From a checkpoint of a small mixture-of-experts model trained on Wikipedia.
Size: 18 layers, width 192, vocabulary 8192, 51.7M parameters.
Experts: 48 SwiGLU neurons an expert, 4 picks a token.
Below are experts of layer 10 (counted from 0) of a mixture-of-experts language model. Rows are named router (the router's row for the expert), gate (a neuron's input weights, with its number), up (a neuron's input weights, with its number) and show model dimensions 0-191. Each number is 50 + 15 x the weight over its row's rms, rounded and kept within 0 to 99.
Before each expert's rows: a language model's description of what the expert responds to; "gets" lists some tokens that make up at least twice as much of what it gets as of all text. This comes from a sample of Wikipedia text that the model never trained on. Tokens count by the router's weight.

# expert 60
Prepositions and linking words following a verb or noun phrase, such as feed on, role as, despite, alongside, writing for.
gets: " of", " as", " for", " with", "ing", " in"
router:17 34 56 73 36 41 64 29 51 29 54 58 53 48 29 22 49 58 46 65 67 54 53 37 47 72 21 42 39 69 58 69 51 52 37 44 73 52 30 54 50 57 48 66 72 51 35 39 39 37 64 50 35 61 46 43 50 31 55 82 15 68 72 54 33 44 29 34 71 29 53 41 37 66 26 69 51 62 56 67 68 62 00 48 40 54 78 58 39 28 60 64 27 29 12 60 41 24 55 44 39 50 45 68 10 58 56 51 56 63 57 44 47 56 54 56 59 50 54 31 11 72 48 62 32 49 45 55 52 55 58 70 55 45 43 32 48 69 84 51 35 32 62 75 63 56 43 62 63 72 44 50 47 59 70 38 57 58 61 56 50 57 64 50 31 64 66 27 60 74 43 65 44 70 47 68 29 44 44 52 34 38 41 67 41 45 59 58 63 32 36 53
gate0:42 65 62 38 57 66 47 23 60 50 55 60 62 63 55 45 40 32 19 20 46 23 61 71 48 36 50 41 60 56 75 32 48 29 76 39 33 67 46 08 47 71 68 62 39 80 30 36 29 75 76 58 55 49 62 42 60 21 53 33 34 32 62 59 62 53 49 40 29 36 45 90 30 67 56 64 48 59 25 39 38 64 32 52 72 24 46 47 39 53 45 73 56 50 56 37 49 55 22 44 55 35 31 47 38 79 63 41 31 41 47 42 51 64 40 51 69 57 68 45 73 47 41 60 42 61 44 37 47 31 64 58 23 35 57 43 40 39 42 45 54 90 73 27 54 43 39 37 51 54 35 46 46 39 40 32 36 51 41 28 41 49 45 67 75 45 56 51 52 62 54 40 85 68 48 59 48 56 63 25 67 25 69 61 74 56 51 57 44 50 36 79
up0:71 55 51 55 60 63 72 53 37 43 40 48 46 54 49 82 28 49 48 79 74 47 57 43 56 85 94 71 29 65 65 49 48 59 20 42 63 44 48 49 67 18 61 57 43 42 74 38 43 33 71 45 52 48 75 58 72 70 47 67 34 54 48 57 34 60 76 56 69 36 51 50 43 63 39 51 25 84 42 68 35 74 45 55 35 52 50 74 81 63 52 62 49 48 42 62 41 74 80 57 52 72 67 36 74 55 44 37 74 57 62 44 55 39 82 39 64 40 35 48 42 58 32 54 43 57 56 33 67 41 35 52 54 74 37 59 65 51 37 36 49 61 33 45 52 22 34 54 45 40 42 67 56 48 61 33 36 47 32 63 68 53 35 52 52 50 58 60 59 45 38 63 24 25 77 21 53 62 56 64 81 80 50 34 74 39 32 74 47 62 45 54
gate1:54 56 63 99 55 37 34 29 65 37 33 51 43 47 68 62 57 47 45 41 31 42 67 43 25 46 28 32 38 60 48 32 58 41 45 53 47 40 46 62 44 21 60 57 77 29 50 50 44 51 29 44 47 41 59 39 53 69 67 56 57 40 46 78 56 59 31 21 64 60 41 02 51 42 51 46 72 49 34 31 58 44 53 71 22 51 02 55 65 48 50 48 45 47 53 55 59 56 22 47 32 54 72 66 63 38 37 57 46 60 58 31 66 48 49 49 35 50 48 81 24 54 43 51 25 32 45 40 56 81 61 34 38 55 28 54 28 36 49 65 53 78 69 67 45 62 36 20 31 72 48 51 34 51 47 44 37 39 68 46 65 50 16 66 68 32 42 62 45 64 31 70 75 40 41 59 65 74 70 36 42 67 60 49 56 39 68 49 55 43 68 58
up1:36 36 67 38 34 63 37 52 58 59 77 62 66 42 64 56 36 36 57 19 26 48 32 60 35 62 77 41 26 41 46 46 30 59 47 45 32 77 31 71 24 72 46 39 53 56 58 43 05 53 69 54 31 53 47 67 42 47 57 52 31 44 55 14 45 52 44 60 46 28 39 73 50 32 40 61 58 58 52 24 57 55 38 58 12 26 61 59 27 47 60 72 59 52 48 65 67 68 63 37 47 53 52 56 51 52 59 45 63 66 92 58 42 72 61 52 42 28 26 51 51 59 21 56 24 51 67 56 54 42 42 91 58 50 31 52 50 67 43 71 29 54 65 59 39 69 41 41 56 54 32 38 60 47 69 64 45 49 58 33 43 53 57 27 72 25 33 23 57 33 32 60 44 39 62 25 51 44 32 44 20 53 55 29 52 47 33 40 58 43 47 73
gate2:42 49 53 58 39 48 64 65 52 51 46 50 68 54 51 57 44 44 66 53 75 25 37 36 57 17 26 26 68 39 27 54 64 59 40 53 35 59 31 36 14 61 50 34 54 54 20 50 50 17 29 47 57 44 37 43 32 24 41 80 42 42 57 60 60 07 46 67 51 45 50 63 59 63 56 39 32 53 54 56 46 51 43 84 57 17 59 55 49 45 61 20 58 54 61 64 46 40 62 30 60 69 26 53 63 53 51 45 44 50 68 46 39 53 53 52 18 60 43 56 60 53 66 53 53 30 52 42 57 50 35 58 32 46 56 21 64 52 36 21 57 54 47 74 74 51 18 60 58 74 36 36 63 76 57 59 55 69 99 61 58 70 39 62 49 45 50 33 24 44 35 68 22 45 44 47 28 59 42 54 56 66 43 82 34 58 61 60 66 45 60 45
up2:48 49 37 54 60 39 68 21 32 51 51 31 33 51 57 45 34 74 39 64 46 54 33 67 52 73 68 74 45 26 58 32 33 34 56 65 36 30 51 83 63 53 68 45 43 69 78 41 71 74 68 63 33 65 46 42 29 67 59 64 30 60 53 47 60 31 62 63 62 66 73 54 52 56 29 53 37 44 62 48 23 28 63 55 38 57 45 51 33 61 51 38 31 15 60 70 43 53 58 34 68 34 64 59 64 41 53 50 33 67 65 72 69 21 58 67 46 31 23 42 81 27 59 41 25 59 70 68 44 31 50 33 42 63 61 63 41 48 66 41 69 59 65 47 27 59 83 70 57 46 63 56 56 58 12 48 37 30 58 33 65 34 73 52 20 43 54 43 43 51 48 38 60 41 35 47 40 67 41 31 63 63 31 60 54 20 57 52 54 36 35 53
gate3:36 33 58 46 69 33 58 56 65 38 40 41 31 38 61 65 37 40 63 81 63 32 53 59 78 54 57 45 56 52 61 56 34 43 50 57 69 48 36 14 61 43 69 57 22 39 46 59 40 63 05 61 42 59 57 49 50 47 51 72 70 75 54 48 45 19 84 44 35 57 44 51 41 56 25 71 22 44 62 60 29 45 21 62 38 56 73 48 29 49 38 43 48 45 36 57 61 76 42 63 58 63 43 43 47 68 40 46 37 76 50 61 47 57 51 57 55 75 55 35 32 56 19 37 45 41 38 46 31 56 33 46 44 61 29 60 43 55 08 44 64 46 41 42 29 68 85 75 37 48 59 54 65 36 49 53 45 55 80 35 37 44 18 44 29 70 58 64 26 38 62 36 53 57 60 49 75 52 50 48 39 17 14 74 34 44 62 59 56 40 50 45
up3:49 29 26 72 23 56 51 36 35 82 52 57 52 43 52 30 70 39 55 59 52 37 41 66 71 69 37 69 23 51 62 38 57 17 57 48 64 51 35 46 65 41 41 56 29 16 48 38 59 70 53 67 62 72 10 43 52 24 37 66 40 44 54 58 54 33 65 55 66 47 80 42 40 49 64 55 45 36 56 60 27 58 38 46 31 60 63 41 80 60 52 43 15 67 86 37 53 70 48 27 62 31 85 44 52 43 79 42 43 49 53 62 50 41 52 64 60 68 55 55 49 65 43 34 64 56 58 81 34 54 58 53 24 70 59 54 46 49 40 37 64 48 76 51 54 48 58 40 31 50 37 66 65 40 22 28 55 33 48 29 61 52 50 47 32 33 54 46 57 53 32 64 77 57 61 46 68 54 05 35 41 67 46 45 54 37 37 54 57 47 21 38
gate4:43 42 62 75 18 73 52 70 45 40 47 45 29 55 48 57 51 30 61 48 37 46 74 49 55 63 55 68 60 57 64 61 81 61 52 57 51 36 60 35 64 69 35 38 37 61 39 40 52 52 55 62 62 55 65 36 58 60 55 30 55 50 22 52 75 42 37 30 45 67 43 73 54 41 31 62 65 36 56 62 42 63 54 62 43 42 39 53 56 38 47 45 62 59 12 54 56 77 56 58 54 79 45 46 48 69 59 40 64 34 31 39 43 62 68 61 78 39 56 37 76 56 66 53 52 48 67 45 46 52 77 56 52 22 18 45 23 69 45 62 41 66 47 65 66 67 75 47 74 22 70 53 41 77 73 62 28 52 72 47 59 72 68 56 75 42 51 77 31 58 11 65 35 41 72 49 59 81 45 32 49 50 40 49 76 55 51 66 59 34 41 94
up4:61 51 49 91 64 62 60 56 61 24 33 38 43 35 65 50 54 68 72 54 69 47 23 50 65 49 60 53 20 43 43 49 39 37 41 41 57 77 53 65 82 37 60 28 67 44 74 56 58 66 60 45 46 32 45 61 50 53 72 25 65 89 37 58 35 61 60 30 56 56 56 48 79 54 55 60 50 28 57 71 42 78 44 63 44 43 40 57 52 51 41 56 74 49 76 51 74 53 55 63 31 70 39 46 48 37 60 36 30 62 48 40 76 29 75 40 49 48 49 34 38 78 46 40 49 43 59 35 27 43 64 47 51 11 66 59 26 15 43 52 76 50 57 48 74 56 78 47 57 41 43 73 49 22 48 49 57 56 53 35 68 51 29 57 53 70 56 55 58 61 60 31 61 38 40 57 72 83 49 60 66 44 66 32 42 51 51 48 20 67 21 63

# expert 55
Sentence-opening While, although, because, after, with, until that join clauses, and periods ending narrative sentences.
gets: ".", " with", " as", " for", " from", ", with"
router:55 57 22 35 56 58 43 54 69 54 51 21 34 68 56 46 58 33 59 81 71 51 52 37 36 44 62 43 60 42 41 24 61 41 75 47 46 63 18 72 55 54 24 50 57 36 42 40 41 58 63 57 62 61 34 07 52 39 70 60 27 57 50 37 33 57 59 59 65 30 62 41 49 48 56 72 73 71 80 42 36 72 31 29 41 57 74 66 46 21 60 62 24 42 56 59 33 20 42 51 27 54 17 45 40 80 60 59 54 12 62 52 55 57 49 60 35 44 43 55 61 38 26 82 39 60 57 38 31 52 34 29 67 52 58 63 63 53 69 46 37 28 69 43 64 45 41 32 65 26 41 29 37 64 60 42 50 40 59 34 63 59 50 50 50 55 38 40 72 27 66 56 77 63 59 60 14 50 39 40 62 41 23 45 64 47 65 65 47 50 57 38
gate0:61 73 51 32 51 51 70 29 41 51 58 62 25 76 54 63 55 45 48 55 34 34 54 59 52 27 49 66 47 71 63 33 29 44 47 63 45 60 60 69 62 37 63 59 43 26 54 57 55 59 37 49 86 63 41 51 42 46 58 29 48 44 69 38 48 39 47 68 23 75 61 23 55 66 50 67 84 68 30 40 27 71 58 63 52 72 54 57 32 45 49 68 41 45 49 50 52 40 59 44 59 23 59 66 65 37 52 28 72 48 99 57 43 38 26 42 39 69 66 47 51 58 96 43 41 62 45 58 55 45 45 44 51 59 37 73 36 56 31 58 39 39 68 51 53 49 39 34 44 37 37 59 68 53 38 64 35 47 14 54 72 22 61 62 26 59 80 27 52 51 53 43 44 06 58 66 56 67 48 33 61 36 45 39 40 54 68 66 37 39 89 51
up0:49 46 48 51 38 52 47 21 43 52 57 48 32 54 59 51 46 33 47 49 67 56 43 35 36 48 67 15 59 50 54 40 39 63 38 20 40 39 26 70 31 46 38 72 52 35 51 63 56 36 53 40 22 51 19 48 54 66 11 54 25 48 33 73 29 35 52 57 34 59 63 31 59 30 56 20 51 32 51 86 31 59 62 25 70 53 38 61 53 70 55 57 41 29 51 67 44 47 30 69 56 30 53 52 61 59 74 59 39 51 71 69 71 68 63 44 21 38 52 41 67 49 35 51 63 71 24 65 35 56 55 62 49 53 48 23 54 69 58 38 48 50 73 29 47 38 37 62 46 66 38 46 50 51 34 65 58 50 51 71 37 30 61 23 18 48 46 33 57 45 57 58 54 78 41 28 81 62 49 45 55 84 70 35 32 27 60 28 33 42 36 21
gate1:50 40 26 36 44 58 32 47 66 46 69 43 59 73 75 38 61 76 36 52 64 62 44 69 13 56 76 27 62 56 14 25 69 34 49 37 31 54 41 39 31 78 41 47 61 31 65 35 34 69 53 99 61 62 61 29 52 34 66 49 47 44 42 33 25 26 70 47 51 49 53 64 43 58 73 70 65 75 50 42 36 43 68 58 48 30 50 56 35 34 56 67 35 54 62 77 47 49 47 58 55 57 47 51 60 64 42 51 67 47 55 44 46 69 18 47 43 67 19 52 36 73 48 72 28 63 52 53 34 74 58 55 50 30 52 43 45 58 52 64 24 43 80 33 49 46 67 47 74 40 43 66 45 48 43 57 67 35 93 49 44 63 50 43 68 41 49 39 52 60 60 55 67 61 34 40 37 47 20 31 57 34 71 73 65 28 58 63 43 46 51 53
up1:47 79 39 42 39 32 49 26 36 56 36 20 53 44 55 61 73 27 45 29 32 65 40 53 57 59 71 49 22 57 69 39 63 52 52 36 80 36 42 45 50 56 48 65 53 38 34 42 53 56 63 65 86 45 54 64 58 55 58 34 54 48 39 50 58 38 57 65 47 39 56 62 81 54 58 83 34 55 73 31 49 60 55 15 41 62 32 39 66 24 40 29 38 44 14 27 59 53 47 54 59 58 60 62 43 50 32 55 71 60 50 15 39 52 39 52 66 62 56 33 37 49 63 22 58 18 25 67 74 50 49 47 46 25 47 71 49 36 38 55 38 56 71 48 63 41 50 76 77 27 70 42 32 64 68 47 43 32 40 55 45 84 70 59 56 60 92 33 32 41 49 51 57 52 83 64 58 54 33 37 34 58 64 56 53 44 47 72 60 43 32 55
gate2:67 56 41 59 58 38 54 68 50 56 34 47 34 41 66 81 53 49 72 45 56 48 29 61 35 36 44 45 66 50 42 36 44 46 46 41 54 58 43 38 67 58 41 49 49 46 60 53 71 53 46 49 42 27 54 24 32 61 57 66 51 50 54 57 49 30 61 87 28 58 51 35 58 23 57 58 57 64 49 22 37 38 42 77 13 60 60 64 60 68 34 43 51 42 62 48 35 63 67 15 55 48 61 57 64 50 58 51 39 27 21 23 26 62 27 50 59 53 53 56 33 36 39 56 29 36 40 51 54 51 28 51 60 28 28 26 54 45 09 42 31 67 28 59 30 64 62 22 70 31 65 19 59 76 57 57 43 24 64 20 58 62 77 49 88 64 41 42 18 54 56 55 76 39 50 61 38 37 72 52 48 51 54 73 58 30 57 25 51 44 67 60
up2:44 75 50 45 61 56 74 60 59 57 44 59 42 58 67 53 56 24 46 45 53 43 22 36 21 29 73 46 20 49 43 57 52 46 38 51 38 36 38 33 50 41 44 37 49 42 75 60 54 53 48 71 54 65 33 45 63 45 61 20 47 40 52 63 44 35 58 53 53 39 35 54 61 64 38 43 65 33 31 30 84 42 48 52 62 24 29 38 65 35 15 47 60 69 41 32 42 57 37 55 70 54 49 50 85 71 38 22 66 67 39 65 53 15 60 66 37 37 38 50 59 50 56 77 72 11 43 62 43 61 74 53 57 28 62 40 65 38 51 76 66 27 30 15 53 39 43 39 50 50 39 37 50 55 64 67 49 42 74 48 34 57 41 39 56 13 56 51 35 27 38 38 68 22 58 50 38 38 43 18 49 32 42 62 64 23 39 46 67 56 38 76
gate3:50 49 55 48 56 45 43 48 32 57 47 54 13 73 64 79 59 54 62 57 41 75 18 51 56 36 55 43 62 76 57 59 53 43 68 34 75 63 38 38 67 49 36 28 38 71 40 41 57 70 68 45 67 80 61 62 47 46 50 66 41 41 39 50 24 52 58 46 31 40 50 36 78 77 63 39 64 39 44 67 39 62 71 43 45 43 52 59 63 37 40 38 53 49 33 28 64 30 48 27 36 21 51 30 81 74 42 67 50 40 10 56 40 67 34 89 50 52 32 18 70 55 40 37 49 88 55 51 50 46 56 39 57 30 52 70 29 29 50 28 54 58 10 31 48 48 46 36 44 44 49 57 46 53 56 25 42 66 53 79 41 55 42 62 61 54 43 30 51 72 26 43 36 48 47 51 32 62 62 31 29 41 75 44 52 30 43 62 42 64 53 35
up3:30 52 99 59 60 64 52 77 41 71 43 56 74 52 70 45 40 42 45 32 44 47 55 50 45 44 48 39 33 26 26 47 69 49 40 52 45 41 73 39 69 46 36 71 60 54 42 50 36 48 48 09 39 46 66 63 58 79 38 42 61 44 71 72 47 61 39 60 40 74 50 50 49 35 70 31 68 32 55 57 51 53 43 44 50 54 33 55 46 51 54 40 50 68 34 20 57 66 51 36 40 30 65 54 49 50 31 27 49 49 52 30 40 53 62 31 57 37 65 40 42 75 33 66 62 58 31 71 50 40 52 38 37 56 18 69 51 50 80 56 69 34 41 79 51 67 47 25 76 20 58 35 54 84 68 58 58 60 65 75 46 37 61 32 47 45 41 60 76 36 58 62 66 47 55 32 53 63 61 55 75 42 65 48 46 46 28 26 57 67 84 17
gate4:62 54 26 53 40 36 42 76 40 50 49 57 76 47 31 48 33 73 76 78 56 55 45 47 36 49 25 37 66 53 24 21 61 62 77 38 53 62 50 48 48 61 57 64 51 41 80 57 44 65 43 74 57 47 56 46 58 45 43 55 29 56 32 65 64 39 55 37 55 56 58 37 49 57 36 76 70 46 33 35 49 41 65 51 33 45 44 36 40 68 52 38 42 68 37 35 35 59 45 44 50 47 18 69 63 49 36 60 44 29 63 57 49 10 56 64 39 66 62 63 46 64 33 62 45 53 38 54 41 40 30 30 62 54 69 12 32 35 63 56 38 45 39 78 40 70 66 33 43 44 25 31 39 63 55 21 59 52 58 45 65 51 40 66 85 87 60 18 46 27 79 74 53 53 67 63 29 63 43 51 58 58 29 64 82 45 50 59 72 53 73 30
up4:62 79 70 37 34 35 46 58 46 40 36 33 55 49 61 60 67 13 61 39 62 39 50 60 40 52 41 32 37 53 48 68 33 66 37 28 56 75 51 72 55 33 71 46 51 73 34 50 53 58 64 48 34 35 20 67 53 60 58 55 55 63 75 87 50 44 86 47 45 53 63 23 46 71 39 53 49 39 48 31 52 33 62 29 23 56 56 53 59 38 65 74 44 36 53 56 37 58 34 55 56 30 61 58 37 68 76 44 37 58 54 70 31 47 55 66 39 41 56 62 48 42 62 64 78 55 59 38 37 42 61 52 49 78 48 21 53 31 70 32 57 21 49 79 63 25 76 26 85 42 55 38 56 50 45 60 58 28 31 52 53 58 79 48 52 49 23 64 02 45 55 61 42 45 51 58 59 45 32 66 57 69 60 26 49 32 52 20 44 48 51 51

# expert 18
Numerals in percentages, dates, ranges and scores, such as 48 in 48.17%, 4-5 years, 51', 31–6, plus words like hot, low, mid.
gets: "0", "-", "4", "6", "5", "7"
router:77 56 75 10 54 50 51 35 52 55 46 63 77 62 47 46 50 52 80 35 33 43 51 24 57 69 37 49 61 35 53 46 47 52 54 31 53 28 73 66 38 63 20 40 56 56 38 47 46 28 12 53 39 57 54 32 31 37 44 55 56 30 38 34 48 61 54 59 61 58 31 41 33 35 74 53 57 23 30 61 49 42 51 47 55 48 27 42 27 36 38 45 65 38 73 43 54 52 86 59 70 44 45 65 63 59 17 75 45 52 55 31 60 42 49 50 31 83 55 55 38 68 46 40 64 50 62 42 26 55 57 80 40 29 60 44 21 53 55 50 57 64 40 24 18 62 49 67 91 51 62 52 56 48 62 51 33 57 45 59 50 71 74 39 21 33 46 82 32 53 59 57 60 36 49 33 82 39 59 45 59 47 40 67 51 46 76 57 66 60 40 30
gate0:24 76 49 66 66 45 49 69 39 23 53 80 57 37 55 77 64 62 68 38 52 39 49 60 65 31 48 49 57 46 50 79 66 46 26 59 29 43 68 59 72 68 79 19 33 57 45 52 54 68 39 43 62 39 46 39 54 36 27 50 34 42 45 43 38 41 68 40 52 53 50 68 11 51 46 53 58 74 44 51 41 76 49 72 31 35 47 32 52 39 84 50 49 60 21 44 38 40 63 60 51 62 70 49 82 74 37 38 53 52 78 61 42 63 60 57 71 57 41 32 51 30 47 69 30 34 39 37 65 65 40 72 43 23 75 44 65 46 31 40 45 37 45 32 47 55 59 27 81 45 58 24 62 52 75 45 32 44 65 47 57 62 61 69 49 33 52 46 25 62 57 41 65 45 48 22 45 63 38 50 33 31 61 61 65 61 87 35 42 77 50 58
up0:40 12 33 31 84 57 31 49 39 47 45 40 44 45 36 41 53 68 59 41 67 57 58 49 29 69 25 64 57 47 40 19 60 52 53 62 37 52 51 69 73 43 62 52 41 60 48 44 58 55 62 40 35 62 72 47 40 58 78 72 40 12 33 48 70 43 71 68 37 75 60 39 22 44 42 54 53 84 47 10 57 50 53 54 62 49 45 35 55 40 75 62 61 52 46 38 44 37 54 72 65 66 57 68 50 41 56 41 45 52 99 43 73 53 67 45 97 47 52 52 69 62 54 32 44 58 54 50 41 49 56 55 58 66 45 51 58 77 31 48 53 41 58 70 45 25 57 56 23 51 38 42 64 52 51 47 39 91 54 56 64 50 80 37 48 76 60 47 39 33 51 49 66 40 48 67 34 48 58 63 68 53 62 43 38 75 60 54 35 37 45 68
gate1:80 35 76 35 44 39 44 66 29 42 44 64 52 18 44 46 42 14 43 23 54 43 66 30 39 52 65 62 50 53 40 54 20 44 71 29 64 36 24 43 40 53 51 53 79 39 74 48 32 41 50 37 52 85 39 48 42 73 32 32 51 48 51 44 47 64 42 46 32 45 60 67 26 54 79 56 91 52 53 34 56 68 49 61 30 29 40 31 26 66 81 43 60 39 64 64 52 45 53 44 45 60 53 64 26 38 60 57 89 33 66 87 43 59 45 77 57 63 58 66 26 54 28 56 36 45 38 31 24 44 50 41 64 31 50 40 43 53 19 53 36 69 49 30 44 73 26 35 57 66 45 63 82 37 50 52 45 52 61 37 51 44 42 62 42 57 58 51 44 45 56 52 50 49 35 52 31 26 30 54 58 47 14 42 46 58 60 45 35 48 58 62
up1:31 56 51 54 51 22 44 38 62 47 43 45 32 61 83 91 42 47 48 34 60 49 25 74 44 46 61 51 69 57 62 57 54 24 44 42 49 55 46 78 65 63 49 21 33 52 67 70 69 41 56 59 40 53 50 59 22 60 67 52 45 82 17 41 25 58 43 04 30 15 32 52 49 48 52 59 46 38 40 53 50 69 47 35 89 38 71 51 42 74 59 73 29 49 52 48 68 56 59 42 52 32 65 17 43 47 39 34 34 53 45 63 48 67 59 55 51 31 42 76 78 49 47 64 38 82 71 45 38 60 38 44 22 58 51 60 45 67 36 52 52 77 46 58 38 51 65 55 19 55 59 50 55 48 46 67 30 59 52 73 66 60 49 79 59 72 39 16 36 54 30 57 41 51 42 61 33 44 39 51 53 36 62 51 50 43 57 59 24 55 44 55
gate2:45 53 60 37 62 54 29 40 38 46 38 36 39 46 69 60 64 46 59 42 53 37 65 48 54 74 70 47 63 39 41 67 45 81 32 45 52 66 89 59 73 57 60 43 36 55 30 58 45 20 57 63 36 55 49 73 55 58 42 35 33 44 28 75 41 47 43 39 65 77 38 69 44 68 53 83 32 73 65 51 44 59 42 58 43 57 59 44 55 19 64 41 63 35 68 64 44 74 51 56 34 64 29 38 55 43 47 89 35 51 34 63 32 25 25 56 43 32 33 49 54 59 52 20 61 44 50 57 40 60 37 40 38 78 53 53 40 40 10 33 54 23 57 29 48 49 50 44 31 36 33 51 74 40 47 30 51 34 66 68 56 59 29 43 60 44 60 61 31 10 33 75 41 49 47 54 68 46 28 23 31 55 32 42 40 72 23 37 65 44 33 50
up2:58 57 68 39 26 22 46 41 53 29 44 47 21 26 68 49 67 64 55 64 39 34 17 24 42 94 36 59 35 56 57 25 41 48 63 54 40 71 58 60 60 38 64 42 52 49 66 37 55 42 36 54 30 39 69 64 46 47 45 60 69 25 53 37 48 40 45 49 70 63 68 53 74 60 61 33 59 58 62 61 18 66 65 46 34 17 65 43 47 53 73 61 47 32 53 58 41 38 49 24 62 79 23 50 37 34 56 61 74 55 27 52 51 37 75 46 63 50 37 45 70 44 53 47 59 70 56 82 43 39 59 38 34 25 66 94 40 37 27 60 58 42 43 54 48 48 46 41 52 39 58 29 78 36 23 36 53 58 49 51 71 47 61 55 66 62 79 20 60 44 64 31 36 52 46 61 39 45 26 55 55 78 40 33 34 36 39 51 48 62 49 31
gate3:59 39 53 41 53 43 45 57 45 43 59 65 57 38 46 36 48 28 34 41 24 31 29 56 48 73 72 51 58 43 27 49 44 62 52 60 50 35 50 71 73 51 50 45 20 47 42 65 68 52 61 64 20 28 63 70 39 55 38 92 62 40 61 53 42 61 52 55 53 62 60 68 36 44 28 25 96 32 33 33 48 17 45 45 50 59 54 44 46 40 26 41 27 71 41 38 35 67 40 44 73 58 38 71 46 53 58 49 59 46 48 45 58 56 45 43 51 62 26 31 41 40 47 76 49 73 34 02 31 63 28 48 51 32 47 33 45 33 26 77 27 44 51 57 41 50 68 41 60 49 55 66 33 55 48 32 63 32 77 46 45 48 46 13 58 46 53 64 61 55 55 70 66 68 47 36 53 93 60 42 36 61 47 52 54 73 27 71 65 71 49 70
up3:57 43 26 55 65 52 26 59 72 82 43 62 54 38 38 45 54 66 48 56 57 39 35 64 39 49 37 85 46 80 35 50 61 33 36 55 46 74 32 15 48 19 60 50 47 43 77 41 45 43 67 75 29 59 50 27 42 51 64 49 93 66 65 36 41 47 44 42 41 36 67 52 49 68 35 46 38 55 39 56 20 37 66 57 47 69 46 27 41 68 48 47 71 61 51 66 46 36 38 43 48 24 58 50 46 70 45 28 46 46 11 36 58 32 47 51 53 38 39 48 53 46 37 74 37 40 57 61 57 46 31 56 62 65 74 67 67 21 47 65 39 35 40 43 58 48 36 60 71 72 29 41 74 53 51 42 46 79 30 60 44 40 28 26 41 29 55 81 77 53 68 22 45 31 58 86 58 33 53 52 52 34 65 50 34 71 60 42 38 56 42 37
gate4:67 39 33 52 47 39 62 71 31 22 43 59 50 31 46 44 39 60 56 43 24 54 50 62 43 56 61 47 52 45 72 29 35 59 62 42 57 52 47 57 61 29 68 64 44 43 29 47 40 38 59 51 39 64 46 78 75 19 71 54 50 66 55 16 65 33 61 71 29 75 42 58 32 47 64 73 61 50 36 20 40 38 49 82 42 54 57 59 62 27 62 54 44 45 26 53 61 58 41 51 71 60 31 38 59 54 77 45 51 55 34 40 30 41 39 35 40 43 40 58 76 34 61 47 53 47 83 41 15 50 54 58 72 74 44 51 23 31 39 43 36 56 60 54 48 78 71 63 68 33 71 70 43 25 41 79 40 48 46 71 45 52 63 35 20 52 25 32 23 64 49 52 61 57 37 74 54 76 57 34 30 46 73 81 43 50 55 59 52 42 32 23
up4:61 47 55 77 52 33 73 61 68 72 67 35 47 56 55 62 55 58 49 32 68 35 39 43 52 28 68 59 49 14 75 50 49 41 42 45 47 50 81 64 56 74 35 54 47 34 31 32 62 69 47 62 74 56 21 66 61 56 57 49 45 45 36 36 41 21 41 27 47 59 46 42 52 48 35 22 44 57 38 83 28 33 50 62 49 66 57 65 49 42 65 43 78 25 76 52 52 53 52 37 60 39 24 40 20 70 60 55 42 50 55 31 44 66 67 23 48 58 23 49 40 21 18 43 29 62 45 25 70 32 66 47 55 51 47 44 37 40 53 79 51 40 41 16 42 29 03 48 56 36 69 58 39 58 59 45 44 44 53 27 57 39 46 75 37 71 60 45 59 63 53 48 42 45 38 59 62 46 76 73 51 67 69 46 45 54 50 35 30 44 68 68